Weights of a small mixture-of-experts language model, trained from scratch on English Wikipedia.
Training: 361M tokens, 5963 steps.
Below are experts of layer 10 (counted from 0) of a mixture-of-experts language model. Rows are named router (the router's row for the expert), up (a neuron's input weights, with its number), down (a neuron's output weights, with its number) and show model dimensions 0-127. Each number is 128 + 24 x the weight over its row's rms, rounded and kept within 0 to 255. Numbers have three digits each.
After each expert's rows: a language model's description of what the expert responds to. This comes from a sample of Wikipedia text that the model never trained on.

# expert 29
router:171154179120151120096148122153146116158209111135117098115144173141102092115096141120136164185119123152136140126131132110117109148112161134097131134111072088078141139144089138127104167126104119089103115136094125098122137096108142118083123104168118112112112134102159147147064132117141132128101089115141146122126120128131133140114132105090128109130130115122115126158104078121118137143146
up1:176133132171105130157137159155132099144129153087142115107130135093105144123127138095156125121105073125150112131132168136140140119128161110127109156140109139119096101135128140115067141125108123159134128130144134104117107131151143126146155093150166150150121154115133138179109138116146072062171087168123075104091161106109172115112147138107126119115122106133156182105133147146123145126153
down1:126149133117130138140119130109092111140160143120109128138120113112126113171074127108151117144115118154112133157112135103071138107096125128127153155106125093123120143164116105097129045093112118108145121190098093123162118104128150151108106113114080121091151093133196143096146112138162103158108131108106128109155137138122114156102183107118107131103094102122104119133100152131136110100127
up2:136111173089138102105113132142150129120132149149153129184145159134098134130115138142108116152089141135174126141111129065103090111118109131132121110170088156113119112140097119089178141163147102112107069121104143133109132139107136095115129109155106097119109112117132167130120109146142182108113127170133069122137144100110133138117135072120177127120162149112137123166117115132132148117087
down2:097160154091176167091114128108122136138136100103147125107113156119113131141062131135110111107105128171137107139123134100121137125131120135083138122090128131124128140153131180165142172149132116129109126144118168149105175125115120108100096080091145186163109111155116145140131125121129089160107110111160145086104144103121108126092169144128155121122152137107114119143117090128144163080097
up3:128120111160131075105130156137120141124121100114164122161115135092111121138102097104171145137154139137135101132077121136105127133131139115114116109130099130121133165134102068100108123139114090139160125120144135139136125070165137108108156135133140098093137067124133163142098082109210108174145143173154096106161136115134118142141108072137141119115115130102147148115118115101109112130149
down3:138157089135126125195159140106134144113164110149118133154115166089127132151135128141160132149129106140087118131110110147150139058076130153080154123131138113155146129099123121150122098127135119153142174086175112118162116105171138121098108155088124163136155139158145154140101103119109132141122125119126122135133170118123112127125134132079171109108136109143099122133156095179092106149156
up4:177142158110134125114141138160116087135139127136114086111132136120128121151096129132125172146105115130143120122126128127154098142099116120118087110131083139147097142137090093110115130109118126121113115117103079121095152048119174160098136095134143123096120076090146111154107166126098107101119100152113118098122125104179139155150138086138121130104118098141140151159095083135105099168137
down4:106161132153142163150100131104083132078160132094132094139126136100114137104147119120155118114137082167107100137137132146078120128123140158102114113144111151126128089148113124123131116151130108104115168205154131102120116143125116129122150158108146115118128135174122130116150139079160091140141099104091118119129192131167120106100138111107079096122141111136089122163181144137113104137122
up5:117145134123092084081140130156153132103169109106145086142148073175112125126120110099122125131116144151136140127142118132117104169131137118122087130098144170135120135104151091133151150068109082132127101109110102112124116122121135096116092119113134173142117162102116134118122109137131132158128068142104154093137126143146154126096130080105156092101111117128145100173103101140176131179132
down5:123152134086132113149131137157139106128125134081093127105134136165108114144135155133133091106081101172100134130130138126127141155149094112122114146138164125132167088091175121143107169133090098127121101064102158087130149143125117120175167111183112149156128119117108124115113105113162114112145137080080129102109121143166106123105105121169165141147150146120121131121113144092152152110141
up6:112130164116137158079105163122123139145127118140134108124102113127111152157097143153119075129158092091129092158094147092125152111154134161115162120135135188097108140106137161158145125079121127101132129107107130114134113113148130093094124124186105137120060102091144151147149182130165131120123117092131083127133124111109164173122113105117120127098155132120154152132104116123160136120129
down6:127163131040130136124091135123114106127154145119128147139152147158119130119090134098091153158102144057073119118144116106143110114129159116123102131060140052175135140169117139126153122127161139117159124131100151148143119155144132164147102114128132107114143154134098128128127123122128118123149114117116171144124143092149145115143134077102112145152154120124146080146125142106129112136135
up7:097114094182106100090133141100154135140126104155168158110090160147134105142132130106163158141156144145108119126099126117107090130133153172098142108131119161097130157151112096163129141137135074137095127120135108137132134141149150106119157123126112145057102123125123134161124130156116115155160119113130091131143147143112144155093107124107164149108164100151167168137118153082148155168166
down7:123149107104125141134119090106109127133142131139136147128128121111104140157101149156136180123087096151135110076106119156150130129084131113139148146154178092172095130112105177135127127116104133086098158149132157115169121114144167168177108110125113123163130123112123125145138131157136087111156134065165130095117154150182113111142102117083156125096114122153128111133149159146097124108140
up8:167122112119127120107127127142174077130143108087118159137163165148139154128165204086103119125059120126143116119145073116126123091126130127123091143126114144087099170137116121121096120136117126121116120128144138113128112123136143122084126103155150146161126093081128152158112148180126089085100091172093119115117152134127131133111117128095158118113122114127105155141092143149137124103130
down8:139143146105152106106112116113141097120176154099093148150134119099154089153114130138137150140116143116114116149170141132143093129166092113070128155140135160091118111167139122108188098122117163145126124175115125127161154084116100129108111156112113119120148149119110112110093137142190137130109103114138112112070109139127106138097165148124123159134145134073108123140132149176100111101104
What it handles: Opening pieces of words beginning with p, n, sh or sp, as in p-oem, P-ope, sh-ow, sh-allow, app-roach, n-arcolepsy.

# expert 13
router:151137109111124158092155114138119128146143136142167111111154126165133097097116156137101111111148145150136131115153133154149144131132127124132117119127146143108152124130161120142128110116135143128142178154077132159138152200069142113150142158110118136147137143158177108076150127110181094083135121117125156110084150099108086122125174177164136119153077164104122130146149113128124133143102
up8:117111162128104097121113126150152124068113155088125132114152146142103130105085167146101115129062146145129120138107172133119152123137177115127101106106123160130118170103130086113105123114136119108085111112122103111091161122108145117150145150149123122136130143084144112125107130161142167102201100190128153095143149096129112143136136131149117114146108157139124125164119097142162092134112
down8:136078097082108146159129116115108104121096102180117108119155123125131124129121097141127115079109152115126130135153106099131131101150108072144102170108110124133135144125124131154134101157131102149076083141148134129143147131127153121131122145095150114124143135090152114072066132119118112107132096120161104131119147139122127090144111149158115153093090126083106115107108125055134095138097
up9:170129122139110113130116108136182122127148127116131155137108115144133125130101169127114129156151104129122088127096094166139100135122175104173105155111123156119112173126107120124172114145073131121111127126175106139093146095139156130101150131147173116129145120108106116179104135123156103131164065128113158112144176118124170143111122111155105129130124145106124152125136143116161054162116
down9:126149176074133115092103141107106145119141152167109150142108096137150124118118091120095103142191119170143138126108124148162129129087118176122097138165132131148135116130149122126175084124146125128137147191138162129110167090087100123106126187155129123137132118148148151137106139102111118097114133137112155144112147130133102082113124138127112129132064102121124153130120101087138146159133
up10:144113130140070097101132162155193102117103170088138145127138098121124106123116151135115108158102159134130141158084109094164123129121140092200120147151095092097120131112109119126170135135117140092138127108158122113141119109121105120154157117162119110122115160168137135145104176101125114124159138101150119094100120141100132129097135128162128111134151159110140141141134079115118092117074
down10:103121124135129161136105089115159167169120144123141125141118129135118111121156132146138123129097124091166119107113166152160170145136191132112130131140090160147168131096177106154155110124140109084117146084125124103127113113115120103127115170124074139092122092149150124159148124113148121142125138140149130091150086129131123122133133095132116104143132216175103153111142158132098131160113
up11:144097150095133147093125138129123085120082125116196144135137136151090139118119127122118122124151140102174108124118156134098120109095136149161164090137100139088102145116116122171099153151116119101144151114114158148085101125159115046103137151104088156145118121128147107135100141147143108126165160149107137114117147096113120139139107103135153113118132117135157100140124087170142094170154
down11:120129124145132120127154067121129111167108157135155125116129139120150082109155132127113122142110136141172134124097151126107107121097136124116127122126157134139151114165078141123085094109142132147133171175088146117123148131061110122151176151103075181112102101144137125158080152123139140154168131141157154114122136088111127156108176166103144112131121140133130116147147153121115177141105
up12:166123129137092138098129125160136110100149116152145145118131125139135105106156146119104141108135117120155119165138174125115084167124140110166117121129090083128092121092150113115111127164156156123151146119124090108098101116151149088118165150132124116076112164142145093137120133140145108111129064170123146140141164108168133184143126119120135136142157129169167171108088146127182153131133
down12:095144122106144127115143149134125109126117096153104118134139145127164069099145121151106148138115095128145180105099156141089125119114147161110163075131137089165125153124116118076131162092100147134098149144105117150135162108082079129123113101120075115139129134164133094133155096108168123142100169116098108150096104117104086123119130088135134106117122128141088120127114098143095159140134
up13:151123084167144145090100144134141098137100108150142111086117130116093128108092161089139085110130116082116123176174139159091141096142149135125128132135128113119131138112113123112127124101095135129143122110124104163077151118091143110134129108141105140137049164131139131126086140141149127112118113155115110099145156110098139150132133123104141131093148107135163181198129141156142102151108
down13:123109152145148129123159154097110127181110167086142142151140161150171089110111156150125126124170143144167099121126161115111148110125102145122112151094108141083165173120128129118125145126125134124104130102135141121079131158140101165119144143141139147116129172142164130125116067113147139135124155136143149142088117141110132120115162182140135149178149105112165133170090144143131160126185
up14:154128136131091119094088151104092114091127117156137108106147104129085116122114196143146148123105127151134065115111096119124111149144154112148084144132121104101110148100131098117165132148092085173207140115124118095106117107126181144109119131095143144108125156135136113146112147099110133158138109107105099131155130144103115160119152123134136157158115134108184123141096135145148139131143
down14:126131144183124155142151077141127115091092111133135107144165114122117164090180116126149146134136094105048120092113149133152114145140118137153181121135144124131145100098151080115124152097130147118119163109132105137130112172116123107155091076162118060126090093106130100157117082141122126129127115135121147147115147136157125150144132132123111156107130137121112147102110112166129141138144
up15:150095095135142119117115153114143163140098112122148095135141124096103126132102158121145132102139111078120116115107147112144092147102167108166056120145140107141105161165119092156153138113121117139175144126124102101127134144103101116159143126123122122098147139092118142098095144104149109148126098077117098078171135123140160136167146104115141080134110126080119124144112116136157155112185
down15:124128139124106147157132106099130095166119155137087137111135103141107091135176142145112122145108107139105130141130134142161127156117154170094159140125102129151130125107166097085145137117119164074123106128105144113150144170089109110114128141076117106168098124114087156125095113088132126162132072114105139151182104106112113134157119135106121155084150118122084143124144104156079134108138
What it handles: Word-start or mid-word v, k, ch pieces such as survived, previously, killed, plus the infinitive or preposition to and would.

# expert 43
router:099136133124155149150166113108099119163160105132135119112116131135165113101150119163108128104143133161116145111164095151158157136124097152080134111119137127181151114160169156131104106114144157129135145168115142141164142208121136157145100151093102151166151103155146104091158114109133142142112152104132146146088122138102095110110140174132110147161107134112111111100169118132089144111134
up1:128122145127130154101108156132146115108126134163092123097158098131129076151129133122105114135129158104107086149069151092141062163117136126144138167133136112137102160104101130138205123171099143132167146107117086120126134113127111120134162110094151112086102161111117135148070115123104122094152144101110103116133101092153145130104120145129171118126143115166166131149112121125139124117122
down1:112118100141107129125071120168125158134149119147131110166137136130188156128096138110135098115136076098101124114088114120181091110122079096095148110117152145109110117133150152104184103113107143133140180166115167099135091150154146141155097120121126159121103127159137121115159091108128109110099077124132121147143138128149148112144125165159100109152173096115133126132145126132110146147127
up2:153097140121139124166126131111116143088103122062098149107122151127131157121141172132135150115079128084130118117134135133100076162111164128135132117137093134112146099131122077110116119127111109088074122088143143105104089114151105074135138151136146161140132179103120118113111122119134122155191072147138109129130150114148121129134165079110147111111156131134149129130110131152132094156147
down2:104120145093142120112129148107135085119086108108104132076130132128140173130101121167154138131145093106099117151125134151110132160117163116138161110105139137136134176122069123148147108161104102094117114143152150131133119135110113108106146147127149099115137130134137130131138141123110108142128162150154107121104134131110107123181162150078116112135083092197105165154107108157124088157064
up3:138061078142110128122108144171178105081130108121119148137143165143111127150112145127158132151101121118184137133112118057093118137125108129154158159163105112113129119085136074140159133163121091121127113099135115102123130101117139084137131091167137129091129124108122137168090157135122126108141123120131096127144155114129113143113097119132122098092098111083152136155133125149150091108129
down3:187123159122126125142153123126134074105170108085157129142097134116125138121097167134166152156124130105131175108134134110105138137088137109177114080107157147100098174155101154133182113124146076120125124086108103158109139128127127056124138111142156122108117108136113148127124090144126107164136121130174158117109120151123142150080159144098132148134144106116110121110149123130137111117135
up4:142098125116118111154114141174171118115102127095130153137121150110107127159115157110159131128121122106151087141107177116114100144132147094180129143134119128085133151119090099101143168156097102129149126068141097113111097107105119125094174124149164105113132157118105148172109156136158126119151117167136118105143160122142152162161113077165129109110140098126157153148091103109145109157131
down4:115098100124099152134130133144140121120140142148163127116119080123103146120101167145125106178101097076121118149111129166134120141121116130149135144157137087143175142106121122124147089125128135141154073107094127163113162107144145124078123116110138149105097170156088130161116146124135038117144104146100139098112128129101083164133154136135121109140097119151118177123100117141154118150133
up5:153107114114093101117101137151138128119138151084105161142152114127100134158097156093136105155143137101171106162092161122115111149091163149167117115164127125087121121092111095117121131155123092114118109074138099103121086088113120113121143132158137106125121128094099135145073153140130150122148090164126115105149161133173140169136081113129136101116160103114153135133108142094167116154120
down5:069093139150172135080125149129146101144169161118137117061109113117135120126155084154147164121105128123125107093136125139133131101111099103114143122143111131151142114113130124172135105083132125106166131143112117160097119097165125107144116099150083135148140118097097190142155109124139107161111120140133114112066103138105138128133138158113171094128096114140145084111127104102098131114133
up6:115143136109142128119098116152123150125131155079121105127100104144111161125158115127132132134128154119141116134105151132100104103112149118117115109134118103104119130121089088073142152138112137141127112103139076151110107096170130071110151102156114089132098158091088144128072150155106170148148075147146112096148108140112131123128153058107163105103187102124130140130128109141146127117100
down6:132136124148127137101167123092144149113147094067125109125124094085133170126153117147159113141165093139129121122134130120155111104123107154117076131174090159131140122109168172120131113121125148116121091119075135099130164088129128101092113139135136105149100128104108087178128166106098100130124076154118124110135119123149099152092138153105152124167106086135144147110157147160115148124135
up7:112109097144117103145128123118132124100115129121113158122121125135128112148093151099137098196136127137133106178134157145100116116103170124139089113140138140112139193128103101141165122117096121103127128092159107119095100109125114132103124100134167121085138177126100157130131117143115156161180128168142114149104126120131134153151082121166145140088174090096158141171147157122146106153154
down7:125124133114110166104104099142108106127133123139085100128144092123084100150132121142131118111112099107051132126072140120099079145136119171181112147093132151147155107139130152135150132145110115121151134163121164133158120151137102080170133184150137136171115118114126131171127144102126127131117135156164116159122077126125136150122095145161141143106150173127177158109128134120121115114141
up8:114078125149119120128099132124140106109110134084122129135156131112115150175099140092158118155116130084139107141120147135081112107143171083173143161112134146102130139099090118125124152169101090127115110075124115118089128079137130114106157104122140102081109157098106106161100139121135122131181096139123108101155131124153146165135101099151113084104135101122131156150090105115156123144130
down8:122081142148113153128142107142168133139155141103146111127126142133139120103123157138113159137152084112101158119142160127187091166070119123113105143160115142119143119117167106138110140139156145122120143164107105168116134155132114110081096151155169140141144093117091123140114130147097077110138138116142098148128132165133185151102147127136149105140127087152150108167145155167103073144129
What it handles: Table cell separators and capital initials such as T or D opening names, mostly in tables and lists; e.g. Taiwan, Ogier.

# expert 27
router:193102092138147131128148137155132088140121101125130179122129119147153130113133136118137106148114089117153151111151115120127098147112130108123127108147107172116145153098158132082128115125162091159111116113121105110126091101099099110106131149138130150130116133120126149120124094102154181118159170092115181126165118134171124157119168137118147123101120071188147131152136143103184141097128
up1:141109108098098108121109139163113106079145148106143175147167136147093151157086135136130116170084108135130133137146112164127108143138149124111083119093101095115120162110134111085123127138118100168102126115142113089149098094122123072140133153133118159109144120121108126120105132139112129092168134176156152110096118106160121151193104130111109111111087116112111097139129138116168085115126
down1:131158098118172073087085152111135150115116054151117115145148100124160122152103106100113159117090166134138119117128112116133170107106124122122127132126146120125112123094170186115153122117114132136142145096098130132120097125153119086121169115124119120090144162120170116132155127106134121127114092128118142142093130164166098143145140147165073141125127119127149158117162085091111107094108
up2:106103159143140101105117128121126109133108108136179126158124123129130132124110120090180120151153136132185179157127087162113102124136148166137139146126161135115109110107112155102161110134122100136142115106095096118132130126165120092176114107183146089159113121125105126133123101113152151124104134110146096108136174155130169142151146090136170117101100149164152089121107114099158142175140
down2:154145107126139140126127131153157052139139027112135088095150117111137145139122104109139085115112130068116109107122116140137161120157138146111120145124117131124093144103116155105127102098116146116140115112154149106123122127162165121141130103117119093159124121090157149157142132114150110081128134111155152150112150152134098124086098168129087136101117137090165131137127158140133117082133
up3:138145097159137124072154158132161137101141120150061148127098133159113147116150119097149129078131138131128122097129159098150151133095164081160184120125130107129081134080139124157144156141128158140140071125148113122125094118118116095144120100127145145100156087102119110120129141170099145107140127147103158141118174125162117122142131132135157100138129090139171127142135127103154088117150
down3:134149117177133145178156139144125168186122083115130138158155127124157114137152108092102146106122111130131160145105109132085106128140126137098130120137084181090162144113128120117161131100148129138124148173128150129160134084088121128135153096190169111109085151133070144148155162139154116144153141112134168108101121116120115119103112106119120108144137117109135099105101124150163114113136
up4:140092118141137126088121104103185106117101105054150142110142148132136143144084140156083117122123085146145114126136096132099124131146178176132101161129104102141105143141119135132144107120151106096139063116154103121144121102115134141122150122159132153120142111116119105131092131071116112143129135127087140146145175122120101137168110155128105132075102111136153158137128133178155104135145
down4:166117131114125132151123155109154149125135106120138114124122103127135130105162124074114178164152177124126119136126133116136164118108155109114153117130062162147102104117124159132170078114126135132075173089134124143151086132151126084155142139139108110133130139101126142135136087109131075113155099126129154131129113132164120148172157099114197126142148151084115129121165140143160130129148
up5:137074133143106136104122147163146119154098121156125148108112128128134156120120170144169136149142119101133100118129177070107130124139138098140103152196130062122101126098134140131142146130136105114099159122145075132110100112141100138134139120110171083117099151123124153128102127114136144103160150115162082115095153115150188107101147125160143106124153162151141152118093124100133116108139
down5:130155097129118139123124136092106124108119132175121113133127148161176128145135093144132123095120119127158144142126144156117142136112105128109134135105118099123106147130152117141134089130136070154111126071125117161092095155123133143166146144106132126146120117130121148118114106111129114174114128077086107103127124133147133169053138169115164099097113104172081163157155184130098094103126
up6:120123141118134108122094143137102181105137111139093112118113087144126108165121132109111134102093106099147135095121102115132106160116125104150116115144102166087129184080119156142128111160165079132119094097114096131147120112114129148138112127131113132121112139115131158107098104121139150143150147087096149097180139168154120141101130137116141102104142140171177158146122155182150148178162
down6:088137135161139177151132109188108147122086122139120150143129142148180127128125144114095109111159141101150116120156144112089154105168119168117138116171150137130155156128116124146115154134192119112134134125125147106165098128154111125164133169129155161126123099161143126149140134097116109111108167139121116156140157098124118105092116103119157118140142145153139146121068180133090130135183
up7:137108077131090123137124146110132159138124142118106147146144113081129112140112138102128118183119079099177081145146128171106110109120125132148146121138131168129165137114112139130113124085175129137154104100108127130107148076124099061148149126158109120138135111100118168141173099166183101089155139127163146126138143127142118165105104095115108134134132154108140126165155125099133134113116
down7:139160123143130139096128114144070121157118145179129112130117134148194121117155141151113126150107180116128134113097090119125132132127135111128119128132154121100114135082143126089152117110152140143123138086205126139126167133103128114138131138128103132139155138117089118119150184136141129107114098112127127116100083123134139089153091093117143105138162117141120111151195196126134099150116
up8:123094094149058106127109099123143112111163128102132125108107108109117138110090108134144120173104140113114140177141129146137101110185144119116135112136136081125128137095133121168150149143109094142132139105099140114119131135130115125073128100115175138104138134119122161113097100114127137120183123110143130112113157173104173143143123096110112116108131084137181120167107138112196156115122
down8:147136120131115103098171121125131093105127149120091174067140105155095131095122095182145153155139149128106128164125147144144144122129110120097139099102118114135118106095171148079113118132107078125095115094106121114127144116105143096068115103130120099131148162123139117179143071140156164106122105072160167109142151124130118113123117147118153118152097156127155126129135114129147145115126
What it handles: A bare space or first piece after a word-start, often v, pr or qu, as in conversions, expressed, advance, variation.

# expert 40
router:104131121098137148123154138157152121127134097095158135092169115112118178148084173123151108107134139120122146127108150126117135052134159120147132104114047133072122124099131128133122124117118113141118176136148099104116190114126069072130137109085129169122120132148128095123125120126123135148110145149106105127129115136168130161139110114128118121101104120117158124157107129125157142089110
up4:137127110142124108154106109129148097144125174080133119143118107107150097199166132141134109129098139124148115134111173079087116097152152130175145147135103097098133161099117089124092154119143093146097154128122113096120111067090141125175129119110183149123126127119123115132132167129078083085125132156138109111131160135142109132134114116148118134149136119152146122127088111135097112142120
down4:157148170098128141139156146159125102156134098098144103139146128107181134119124148127119093135130114093112168152101141173126141088111151122122165164137113122123124128157131111115129087120125147100119184126167134159141113086137105117128140121134118108146152094103110117120123144116121129079119108154129094145085089085068121098114106102139109170127146160118089083142114122088129175111144
up5:149133128105137062117125139173128111131105140107146135106116140114116132150089156114169167108153143124120137131116098145160131142157139119116111122101180122090103161116120076074113145123122098135101118132142109100091129148127110125103120148133133138123117152104123119128105123153123119103133085136128099101157155145151172119173082116109167118106090067125167181156097095129152155140130
down5:152105127162128140103108128113148088165120090137154146128161144150114109155111126152128119123086173188113146164156185165147133152135119111123094103089117184125095149090140113115114105117125109169117147095090139148111124117132103144144145116113081160122138130116124133100153154115133141126152141123115119182143142139131134108146142133134174174121129119107139117103158118157146200146148
up6:136114088119103168140096169102118103153108162157125147128151128142130170149128137140152105147105071055128127125153120103099154064135164151168153107144131143133109131125073134142137118131150075121124117106136161172127138140116145125124138142119091108127119156125170118145111106146152147108099134113136145099135140124122119154073129113141147079115147107146120148192132119115145149145140
down6:110166137153108135150141106119098097114111136143127097134098133119130104124148124088114118123108119086139146152180179132112112110109113190173140127125088135069118158149126124152109150116156154112130136105090138135142170160106116134101118096112132098100126117130135110107120165151151124141108157087126114095094129100118140163134176102100113161120087124074149114114141125178119102117092
up7:097135149092140095103117153118118175081069124147141113107082140130157120164121143113166171123125090111134134111129158120097106134120141131175105124111133137130124162113102115119086175192149114105124134132089100110170134102119116129104155132128118123102123137092126115161130172118129120115126114128180103111123108149171163125145140097158144107090144155157140082124102129120150161129145
down7:109165106135094168087133118088137106155141125134148171125174116090077155093083109195148078150113144111096088101148115116113128134129133139120177100146151104109120151099141118121124095101135124133123128143111130114141152141119071139128109096096117167127097146139125119097143144142114140155123126158084123121150146143120127136131088114156142118111106142159121105127111170101179105137132
up8:112133138127135139067101127116149101134117117147126090096099146130080165113110135152128093141089122098102107118143141094132160099152185154133156111141119112096106142129129107127153144129124078124149104129158111072132131141097097157148191128114192147136123162111168105124135120138131150123133078095117135105097129106089135130131154117158112108109127123164121114167105116138161107129096
down8:101117128107143123136143125084151148126086145145093125159127121119127098176139138062137151134130099141094122119137137095126148125128108158108128085106053104149167082141115104103198128127089145143110159153094103118108144131157109150145083132180116132123116139141116110113142127143132163117140159143153134129137123153115132122125154104133103131160129100106130149127099122170110122084081
up9:152113112099133113146127139145107120151089168098146184103123134157084130146142125112131125087117176134122110122109105125093135100190157102153148164131123133079124099153104123077115111138114100122130077121150127096137138125135118125130121132132151151117080144147122110138092143107121099119120142135154122149148113174104156080084094123158117149106107109137168200145125138154145127121130
down9:127140135122103169156077106109117125111129122153116097116122127112176136113105134121140133126133103125123131161094179131099099130118119143102152151137131148094123147104152100169116106101126151128152136123148102098108115112131131098153147119156091188131144157095118204160134145100114143120157149141107148133084148113132162106166142159111114125134084137086124105112206114119106124117158
up10:118080110090117116111142116111131166122087162124145121164160145154119171163124165145095126129138158156111118143150112156094118134112153130114136104103093150097142178052149132093114140121156096123148114125118115126148119189120099124126158157126135155128103131119117152108114099137129135151101128190112174115099143143141141176122154106142145139128117103090129145132112164144103083125124
down10:099127116177146163132112139141146117135118143163167141156089149126152111130126133104171149149150127187139121142133148137136113123112121155070095147143133170093138099149100145132100049111095132125160068177146125122165113136112146134101128137121184093122115113140105107124128084129132081091162152108148122122138119093144120113120137153139138118138160162142148119101112133125106139120115
up11:144126096153101171129147134178121122110129130111140110182096117126095141125123152124134147113137122094091114135107114188088121101117143102127060126170118098125129140144104136138103125132125132145105128108099103127116125127161165110125138120128160124142067131121140181096130154152101096131134102146129136110127141110094112134089125150083134105139132086092179132170098186108121123109108
down11:187106104077137138137112151139131100098152131155124120126139119156104119082183123090147105104117125134163122132145139119125146132117178134136184149100117153118139091139167138120177141140131127097123103102102145164125135126140118098109112135115127130110097107104102156121145092124153129097129134161121117097124158179122088114133145134108112141139119075133146187101126178106108095096164
What it handles: Capital or lowercase R, M, H, Gr, Br starting a word, often names or words after a table pipe, such as Rundfunk, round, Macau, Hilal.

# expert 0
router:107127136128136149136156112110105123174155099152137111127123112130179101115139111155112127097135151166112146114159103145153151122144095147084135097112122130164150119158161147130112117114132159137123142165111139140171145226111152148143109154108110151170148110163160116085167116104119133149108159104115150138093120138112098109103146166150101139153099134109102101116167143129091133115133
up0:148115105098125122137106166156134137116113143113101145122120139092125143147081144131138113138126113093151125169103126117119105160143201105148094134114141142094110164089117122124138164140113107084142094086121087105126091070105118125119135092137140091080125129098103132163102139164119151120160091149141083106129132098142170157154123107146134125081112136132141146133102115118174108128120
down0:075141135151137111102129098142073110135109155085142132079101179150159148122129088090139137161121135135114187136116134117105099147110133127146130152160193123139108121124134174147097151125154118116121156135178089123143178147102108092082133122135076096117101142116110118149120114134108129125142150100154145125129141151115118132135149112105086132129154121145139116128145112138107117187133
up1:156118109144134103133120151191132103145117106137133100134159142111120116137110146095119132159115095137146139155134136135153102126132138144142095108098115094108107145121120080067136107155125119149139078106119109127102135078107092125113140117107181117099158148117106107100088150163159151152146128166149136133185119131166156140126152114134127113102125142143177087103116072101147102093130
down1:133097130157143099144128129082112130153143103114124084190144144109137157134129102123153158125106113134095147085140106123162129078151126153158123173123159126129154118114146104133114124114109099145112114106116159130119155154171117115170138098202156097126131169131116142108135159145143139137184118119109102179125117161152119156125118105102091120089130093151135106157130113144110141132170
up2:122114171126141098113087140127140160112121164103126138118130127130104145158097140109150141133119151101122111136116138123107119128104180093148109156155097118089131138097108094129130159120120105086104095050155102123093133079127126101092168102146137127136126151098108113168108132143158137116167104177126105095168163120132145138139140097130142096072147111131137147144090103140160108131115
down2:130158080104174154131148122113144100141089088162131107114127136110123143150072158090128122123108091147119136141124090133141089182100125167130171112138123117131117105123164151159098153178097113145174119114132155107122096101097089148074148173099166133137140139133106151132139133106149156127140115133141125102152113104100142138131122093117129145136120099145111178136109106134109113170132
up3:161132106132119137121074157141124126101111131113124161130103134131091173133141123147091139175093126170134141142118131106131118184150130085163140183141133117117122143044082087139134151133116091154134125102136099116088110106123140127100098105116154122168121145133140142159113124118115125167134126132153073093160112145176131131145104121119129140114112123081144119129090124112161107122127
down3:139117160119119119104179144151137106154120088180137155098112129130123137143104142133149133140114167120125152096131133132117152141144114060154188123123141165151108134141094133135101132124142088116172137097141128100127120132106142128132110142108164149121154086121156147094136089147178118114130180141159112168102142092113076145163129130183079118125156156132136114135116126115102107109138
up4:129077119109121119082126152143145115111093142109142153107126147103097110112099153087130103143151118110129113144126106120110148139138143105181118149141096114090126121105095124109171140152124128098145104086145122134095155097118082142081137100173120118091115184102094115170115150136118099099149108119144117131163143140120142138124125100163146110070160130140142152176113111108170090130121
down4:136119102117115098150139115119078158099154150181149166078142115117130128115140117111124170101096144111086117091074144126146130176128105112139115121128127117125143163095117129143157162121144131117152192090174132108110162135136079132133157101166159101147109128133174159123150121133112149085115126135124127131097156140144168122126136178109122151147103124113135146094124117127165150142108
up5:145122155140182116131096135141140127121118108149137122111129162082136117127114122130145139127114119110158115126152161142095145144112206144156106159108112127098120134086124122150084212122104129128112142115143121136114170086085154133134149119135173084120114142128134145174090148156116117146133131128098126107110121136165133139130144092104131080112103095132138111172103122143144105118073
down5:127085146118149143134145125133139147114176096139092126082135140147140164123145121164102127117103143157100139137147116129138152167103122134134065128141107125147109121138151147062158118158117168117131128125082165141168108103135147105177105130108168139156137118144153133140127128124139117128151128172147114160143133096095158134052156174158106163144118116106106103108125087134110118118121
up6:173090140111124128141119166160147143107110133139125151163119154122091135150079135102136122119119131086156095141085123098117087146109167113151129123141116131098127134084090128111129144119125131112140118077139112115090127070107116116131157088143158125100107157107075117135098137148158115104133094141129102105169150109161163180163123097134134116081145133121157126164108100123161116133113
down6:124113147130085071128098113114116144123152148131159170165157128155129109147120122150110111108163153115126173166111138142147188130171139111146124090115121154120115133101145145134112120133143147118133173116096115094127092085145120144110077111098141131131148183116113115133115117124127157119097119117166089112108088127112170172137094151136138111148092085133112179117122126159147097136118
up7:127118108135124110122110116158119074109122140100153103113126147093117112145126109148146131128104129121107116131125123134068127110109124144205116091162123111101118138090044130084133120109170129127176076117124096132122111124135129141069132119153160090105113132072073124141133162103139120095137132148136125126127164102119147148119141129137130107135142159130124140140115166112147083148128
down7:077109111102146115085142098116163142106096091136134087068144162155134117173089090116138097118133167129127092108174071114112131131101083128123141147116170098116148122133137118111141104120137162129112116151151116107137099135147121126130127155139116161116137134118129113171131110118109127174099138106142134152115112096171126129102169118187139142089139108105142141165105146135124093136147
What it handles: Periods and closing punctuation ending sentences, plus capital first pieces of proper names like R in Ramon, Richmond, Chesapeake.